python train.py --router_bias=true --shared_expert_gate=true --beta1=0.9
Below are experts of layer 5 (counted from 0) of a mixture-of-experts language model. Rows are named router (the router's row for the expert), up (a neuron's input weights, with its number) and show model dimensions 192-255. Each number is 500 + 40 x the weight over its row's rms, rounded and kept within 0 to 999. Numbers have three digits each.
Before each expert's rows: "comes after" lists some tokens at least twice as common just before its tokens as in all text. This comes from a sample of Wikipedia text that the model never trained on. Tokens count by the router's weight.

# expert 47
comes after: " ", "–", "1", "2", "0", "3"
router:494480466534503426502469428465473484516503432475476507499550463529494518495445413517492464473490487538443466465488489509522557538417588520464508506535490467393542506494500503551481484498546487
up0:449543452459464480517473529538522510462531506433416480493467514427528507492515530515519520485523512456461503477485491472502461513759488489558465498554484324443533490414515549518445496505529505
up1:534516588496568528471495530563532514501547487539501463513467458517491509502515483521485513520589509636530546487561540572459494487503521500590367511508486517622486468574516483470514493502502443
up2:527453505545578492512479479514543498484553593511494451459455509474494515466513463496485476465480526493474424456589508524529545434530530554447531421426513495479572512525491496444498544512563491
up3:483533442461536473520562444478530471527528373441515503646492465529494500505545490533492593482539476490544558444531489517554497527540485502461391528533488482472481531482441552534512510481546504
up4:470561479494536472499474538479446523489556516441484538514461480493523545450465510474548543553586472490481486536474525439538547474500475533430550447466539536510499552524507468574484479544519469
up5:514498486467483502519505512505483483481442489514549505482520450519469572476418448509469495452536523517438524493482489379530553547440503458488443435466497514441537528486494452483498385449470408
up6:431471514535488472500448447465542498475527528527527502504478590521501494531462455514506464514474419504486470453491450543559490528509485468488487436481493490481497550467476532456514475515511521
up7:505434463453491481485529516546556494297490547472521431531472528475476571513748464547487507518556470518492501467497496472467524557459443495443485441509521475497531519442500438487495520449457513
up8:499452558543520451493434467500475493490458539488450458473495520498487485476446439548447460520552426514450424541503436468468499502457555482534526507456511534440524493508506504484531452440510460
up9:478469443424545476507470515429489480491487517579516424475474497580445515492482504471494525455517463454502532463495496480502541514485474510428484492504493487506503546458536456515518482629510456
up10:487512431494483534506540453615455554472467533502516507508513486498481527472482510473433461508541543534427419458537516470530515517533546490463444439532556528464524489481434560489407520508547542
up11:558475583428509522498407514506488522513516490479504570475506551488514517510535550545536416517476519473469511490478488458552500458472511511473507450482502512462509530420486493462545443474528427
up12:506460454522547528489484469602479557466472502483493556525533431447492566530438540438501459597509441511492515521571566512527427556620520463430526427496557473555496532515449454492476507414494506
up13:544530503473457431544584457442506492504507466474474467481532521533535444546524383559465511518537489496606520450479487573490506481462517468536453530509450511490459505536478467485477531480577561
up14:504543499503558500500541521541477479435511589426444508498511487436463210449525461521498472527562491462488490523571516538543575515448575497460554429461488526469541474496514500506509495493526525
up15:505523482548513497559495486498525557508523530479490435464471446470543508464413426475476585532540528475468490500557501511474541521564521509415487433509508437494497489538492585498502518531571508
up16:461508510471546520466443555468510485385554448429468473506498501430521541490505505225513620508485514516517508489506496513509517503479510511452517475485554471504521519675512431509467448488461503
up17:495484496478555526512458502495549491442558691525475469519385465515488531493478544482479577445541504518505518459514503510519428553449641540544479494479495487508468497485548523509464448494497476
up18:485476456523510540593508525463476512469492483551538600534531457521482435467445549443493481538426531480507539466508490479539509403522550485368508466599502459497508494501552507511436477588481508
up19:544518504485535508500524456511477478497527519473480430550529499510442499512583500556547500478480477490542503419552497442451514536474504505487449501486464488530471471444494566531479420477531464
up20:500533476477547478506467500525534474494496494484504453517417452544541556489510450401518532437511593472559494581477508484534500489427460457466497438564507489477498490413529457517508522474492449
up21:441495493475450436509557495466513489444508471450486470470531501516483457466563491493512497504496522524506509543504481564573508486476531505513751504505461422597432503522512478520520496535588524
up22:469489530457519529480487526532486495477536523443501446462493431446516567449452500511515506472459488478532429492484538475514525472486503446508513455545514470470502477452503547459467475478576467
up23:521504524514477486532507510491487500471488650470461519482500534564568575520455734527500586482545461512465492451506540520496511522456500475512556499499475494546458526513432486463508530494519527
up24:591522518484551515509450546545461498494485480554464454506441559552509575513475471567492459480524493483556484502527468524520544434439574469481530518523468498520439500485525481487427533475525485
up25:503482477515521511548527447496526509470486481507517500483538519519264468439517460525445443523504500515449538395512463508508524518445560482535473542474480492493482472499627529489487550448449431
up26:516545478464526447478562460486503558485440469447492476432531468556526472521453473573451474491592517480483551467505519512481534483441471482473456539561480461473552473521465536524469478500468513
up27:509478470450541498460453553572466512507519536431533464486506471515520556579546455525499430497535495504536568539559473483554484461524523475483505484509474459547506493500495503515475445439521477
up28:520506506523518482489474489501516492497524531489506526449444481533465544566493507504535454511528503455459441438459522477496537520458510445460525476500560510541510519491514514474500516527527399
up29:516485525457554471503459491479455492448505476532539472439459452475413555590444467549477478456593515556502512511478495437515519492447466490454445416532503537450538500473552438474504424474517450
up30:473481520533471461572477477517604490488532519508533605482519480499511507488425524468515553532515510507487478467487542456517455510531555442495440434467499441448500493471493595593430512511481472
up31:473425510533522479491459437505487527481556449514474557540561514495535590512481491498528544546551512545524490548535535566508472515485513495455506477493499518498510510498451466503509485504428553

# expert 9
comes after: " |", " ", ",", ":", ";", " November"
router:469464564544516542495512570516512496489553507443522473586526531466415453578518540424488528490432467545553498522509474520470523529525499539545512487490560550486516568481474483525501477524426470
up0:567511479491505552536490492527564494431527500549525446562534491520503472440496499496484476467482528534508582515490446437515466504468455512485510530434477510496545479491457498515407512524462429
up1:510490523448494473518496525489420486490532483518557577568521491527507491478482567495435537429474550504441452527539535502518570467558499476502556469491500424508535506442561525551477496505502456
up2:524493518483524499482487422581645545460525535396469471481515449526514474469491494446508555531518477511433529509495564472499460518534559496543429466482488600546429530487443505509460508497496496
up3:511514416494432483552454507544498583474546513483518549429479473506490494537404486454470496520459441426479468526481491546500469523608476490484454371483492480490566512475530505456429469473427531
up4:420497469507518392522520489519530496499509469483548509526510482476505490491513443457481572485498496511513485452565488504530537479586518513523465500503496434534488475467517470439489515524506464
up5:507545498473494507509501504533316525485508478471480518437527576447514453548456499587470461486519486484508429432515542494527486500483413451460488517424480464528490487453553659440466419496504473
up6:501416559525514484503486467447516595515527517599497517484553475471519483464488436540490496580472527490428425482482521443527447526465509444545564514556505421599442513456496466430502478440463542
up7:524476490479556519485465483521564673491529523524539509592477514499502512606484497493476513514473476436463492525478436469491535469509429492503486500462511500501500492462468530430423494527456456
up8:427463414538525499510521400522571472443465448495562488481481561468494530484431468503459506470514489539494527441529471537502467527509468485550502501471529489453450545522469586553452472548466536
up9:521476532477547531517486536532498478454482516426459497545526503477522455546507588531482437530484458469456453486497484470483539579510489451412493476439522492540492518494465517451488535505557461
up10:521521458495526548560465543538520498450541448453501489490480502475513472528486523473510506488482504513528517457512537525512522477557541478512475473492499482487521499450497499550475478449442462
up11:567499457451490579530492495489511496504512501508520498541449569516493512481480555486472534477517478480481513462487478509540455540472485538467497510501480516445514488535524508563436578478518473
up12:549496513519452338490449486441466519501532511469570520495441539440500524490412534425494424446484441442515495473549548455487520454586474506525458520455495468534543508442479469541482418467501529
up13:475563535489544550571528499512487504502509405496430492513469546507533499545520461467452529523586532590502534487554531497494486495527569492553516440496503420492542489473536499585516581539484473
up14:493602460492499531493487488399506491481454502526590508547486558551469541483492503495459506501468475434544489513491506481509473516467487524485541536462482529471485517528487495528379435586463439
up15:407523468507488566503480483546611500464414409499584445539546554543506555474460499485479480478520535508581513454537478515532528517529446532507585425471498492448465497443493488576511429577446563
up16:483524502498493459498460483530478517493527493497445470510517555520502469586501526561535441590503503488526504539476477509534470521607508506522521489476476477509512523504558494499457542455454488
up17:437540503478553580531492467521446482464497416474453498507526501470502491518474577389451524567499475547507492456537534515507526496458564510504566475481503440457468513427502489565492496533467451
up18:466444442492507571580503518559557548472489504499574520530580609582454544499442535494463501424474508490548513475561541460566476547522499536560508527509438423503419443463451567534489519543461507
up19:431483480522490484526509455543495503434550479489501467411418521445525499513506621511502547519457481544427474450497544479523466495517481503551502507561491491537545472458474518520491507471488495
up20:447544511511486443514503519527513521485484501487529533539520552484522524515536443484443490449486557536529455666504495566490499554466536488463490389444522477560502504477517501477442462553473462
up21:480499454515506513517488507509560525486477544478551485536524571483505451518471515472457492410539509501557490523519511515503531518551514509511471494472508422493463509496518518520481501563521520
up22:461517465492517503480455439532471505463471479514526532530482531440495485467486391563464430497507526498531479513474499522479521498485473490522487535482521489559464524494483558451498522531471522
up23:483533493457498470546552466489531570493543533526524501476554522515554475523410507512496517507466531527430480486493492546485546451452509488513519522474509477554444498486551535430465546534586540
up24:507522511466492578505516454560496563489542508428453464500520505473517521500460454479540471471509522524439463521509512565484546458498531467474502498500494459473536501469510562452461462536476440
up25:264486519568512528562512487500496508464516523411566468477506545426521515517588514450449507543542477511460487470523520509538485497479469464491532489544529454464492549397498449505490469503555498
up26:548516496466569466524521528531519506461503519449598467526493440509538484477467458478475529491509472514577513502523487466511498467564497490436493463690497514446509532453521510559538391579484510
up27:458511510487529446455530476501458557497557460527511539506498493460507484493419560551500499541542461476486480514506507455543451480512510525527504510526486449538558503454478518499484528470486460
up28:522522509465548537517475488594567458464497552451552475471512494551492482480466535503493505544594501513553503492474464538502518471563455488440477394544489424517510500532489430449458466527499493
up29:480549504493517398536538511464533532475501489487485458476496457518470441497521524540483536536507483476448512476526521508492536517551479488425470555507491523490485482465497545477506486524508471
up30:452571483474438485518507484462487520437491483485471527523552519499468545463470474455492490467481454491475515509499505502489526482381495541503525508466471538468466504434498500528503533444556512
up31:470521517480536458507542457480519490487505458517625488531488554490552556503560471525465512496466475449487388438504515432522531422406483500446577476480494502511405503528486545476462501548472499

# expert 0
comes after: " ", "0", "1", "2", "9", "8"
router:483532534516490525471488503553458440526450531493510563482505470534483481539545447593483475501472525496503596507464422517540464554418528483510568483490527499534462598551499434468516519472508464
up0:431450437472523477483517459431522516510463490504515508474522593516467453597487530484480512428503445520499476490522531522504480473480457500524556493494491506499476566459452457593473469467510538
up1:429539464516551525526530527586521474410474478471580535473441528444473443546546487520483498507602470518537453396509555535532535478590532457503521485423495504499544515530484597494474552475436468
up2:535550515555457581486536526465496525465516506539536492509548504476483454511483471514461463499579483512492505502464542530527503554483495501528510499464480543561520445413485485513497426457499521
up3:545506513479472470493535451567527506563527449429581426564522473666464511576468533540425474498494468495514565488510501544553537503492568511566541535501548329475457549500530517482499494433539473
up4:483507486403555475478490491475467461491412533466449465464527536587434511430555543492426509493511493471518574522522506538539566466514431523498459494460468470465427513464527517571484430542535409
up5:461547450435529526490518556496581477467506490485484552490496454529481536477473509509494532428488468432490466482521486513538461473485520517474447430519473477491523500524489530535480465566440572
up6:552505556550546436489510485485530479425511550510557486476517540490464530480482477520459532674549458494519527481531494478549463515560476446465486505506474499456426516478530477515523552418426446
up7:498493500453538584484539554448512504455467506534505495537444469482511516504536488562448514509497520484519578466520511454527473512497535512489512480566513540497471478531495488561515501474459523
up8:547472514480615591551526532442433508478532529432516539411514575491517477451483478543471417570536542497534522478527503473528573485471541498397528467462531516433451556557524562587441505521485532
up9:523554427421607504469531542443452537479509475489514499465492561535481459554477523492473569481476541560464549566532565576500470463509492366466549471551500464516505516459462483669404469487527553
up10:480539475467573431488515523479578499464449517436445561403327486553497460516484486435525507453474497493454509493511505476538474504520415532498464450513467515462464504504513498456501480510591508
up11:504529521464531499493513490505493483462462504509582436487556476454552550550475439404473454503526546497448473459515501524555517453559487541493523447536505420517581503466546485476473462464544503
up12:433488401462531470508448455456466517473554510528462538517511508494488489550559504503458500548514531535524524530529442482541717518499525547398495499559541492422507498498497445544464550533481452
up13:506552473447502526481507489447527470432422528519538509511518531517475525473451514242487466417555493466476527482499479403520566507445526522508543548508517478439527526478513494558513415489532559
up14:514562525488529444462560551472468509437499493492490462412544493568514559526416493512465500555512542439533514559448506485496535546559447497459503505438517500456406498488473481521515441469463476
up15:488532445476516488520545424550538508506546466464456429530548524524486591503528480502519554509491534540505564545501537539494543485495512463538582468524450504455469512446473485482463505558552464
up16:505519517522551539496428455529572475484565499468488497462460500526545482464480506502462481564522488548535517529508457466535467506560459464542568529440489465313472530494485520480392530534462462
up17:501508507552505488498491484528493546520564547464465461497452502538507539512487567545517457486546453428516550551461557512494524533436538483512665521454500483536520453469522499451488595494534515
up18:528514433488552500513543457560601485492562473490508522459407507510490511433485528533491508513516471490476497379509524517505357482580535512521543492496480472497552442453606564555470542532439555
up19:416514459502550439516544485504540520432520503537506489536503538421453484486501512509465482431541507517521527424496485577475517416518541476471449561485484479551513501523526570436440618492483464
up20:516481521533506466454508450575507527508484518488520504484480538502515515505458485489471526556558509489461527458478516447504451462526426442541473526502504511494419495478481491469521556497484515
up21:452555494528465514530483473534594544511541468470510499589538476489483571536510481525511528505540504498446506496473527523492526483482547435505514499546495512480466490494557460508486507426462429
up22:565530512521444511534440450476502533493487517465542552486497469492513549449511443533490467568529567518504494499518483542467489543401533490435541513478501493550498491537513504489507496481612554
up23:504510485393533449511561527500567543498457433557538466496512514512550497474481574478448535504561564472496467538498633509500527469532468489529529479535455515461489494493510508499539501477476530
up24:458485504441514436513517508503445514462478493507522512447491554648543495485480507499496458528544486547484530450499487495532511492474462547466476518499451530555460466506521530589459436528577604
up25:491499457489412510503458521539450499493455555504577587536462509453539518467465470518517505532546536476496507466553479457594488468507549478504486542563494517511447492518493507431503530525506519
up26:462527484476519466513455521567537504574458489534554481536499518483421485514478544530427564534545492523461559535478509453481511490553495528533507521473517458498458497511497510485456484493502530
up27:469507519522483511511506495559434507424495516420526453514532440485464550552471439500452517487501513508539501462504488477544484480533522476501477508505561480484550476465487494449508449416534457
up28:479537424431528466496506492516558496472478479498441514548518684536534529495508496434487493516453522431555524456523492504517447460512508537490498458464485509490375540519479524479508479530492493
up29:523446466446537478508427454521518497503496517516505510532491530483488488513502505552465488543468561463524572479515522438511470462551494508521425474485491515498462517469483458553425571472483540
up30:438534401516538573543521475534524534482480419503481445520483472512518560492530512503496506511500540467466533399530556519530428474501519509486506483507476509447531421480548522441498489545542559
up31:438542417435492468544533481500543512493557490457505492496564466530566473502470516514464498486545501485536511491499492430506515517546566471480493486474480481534518536513501466528426521458514482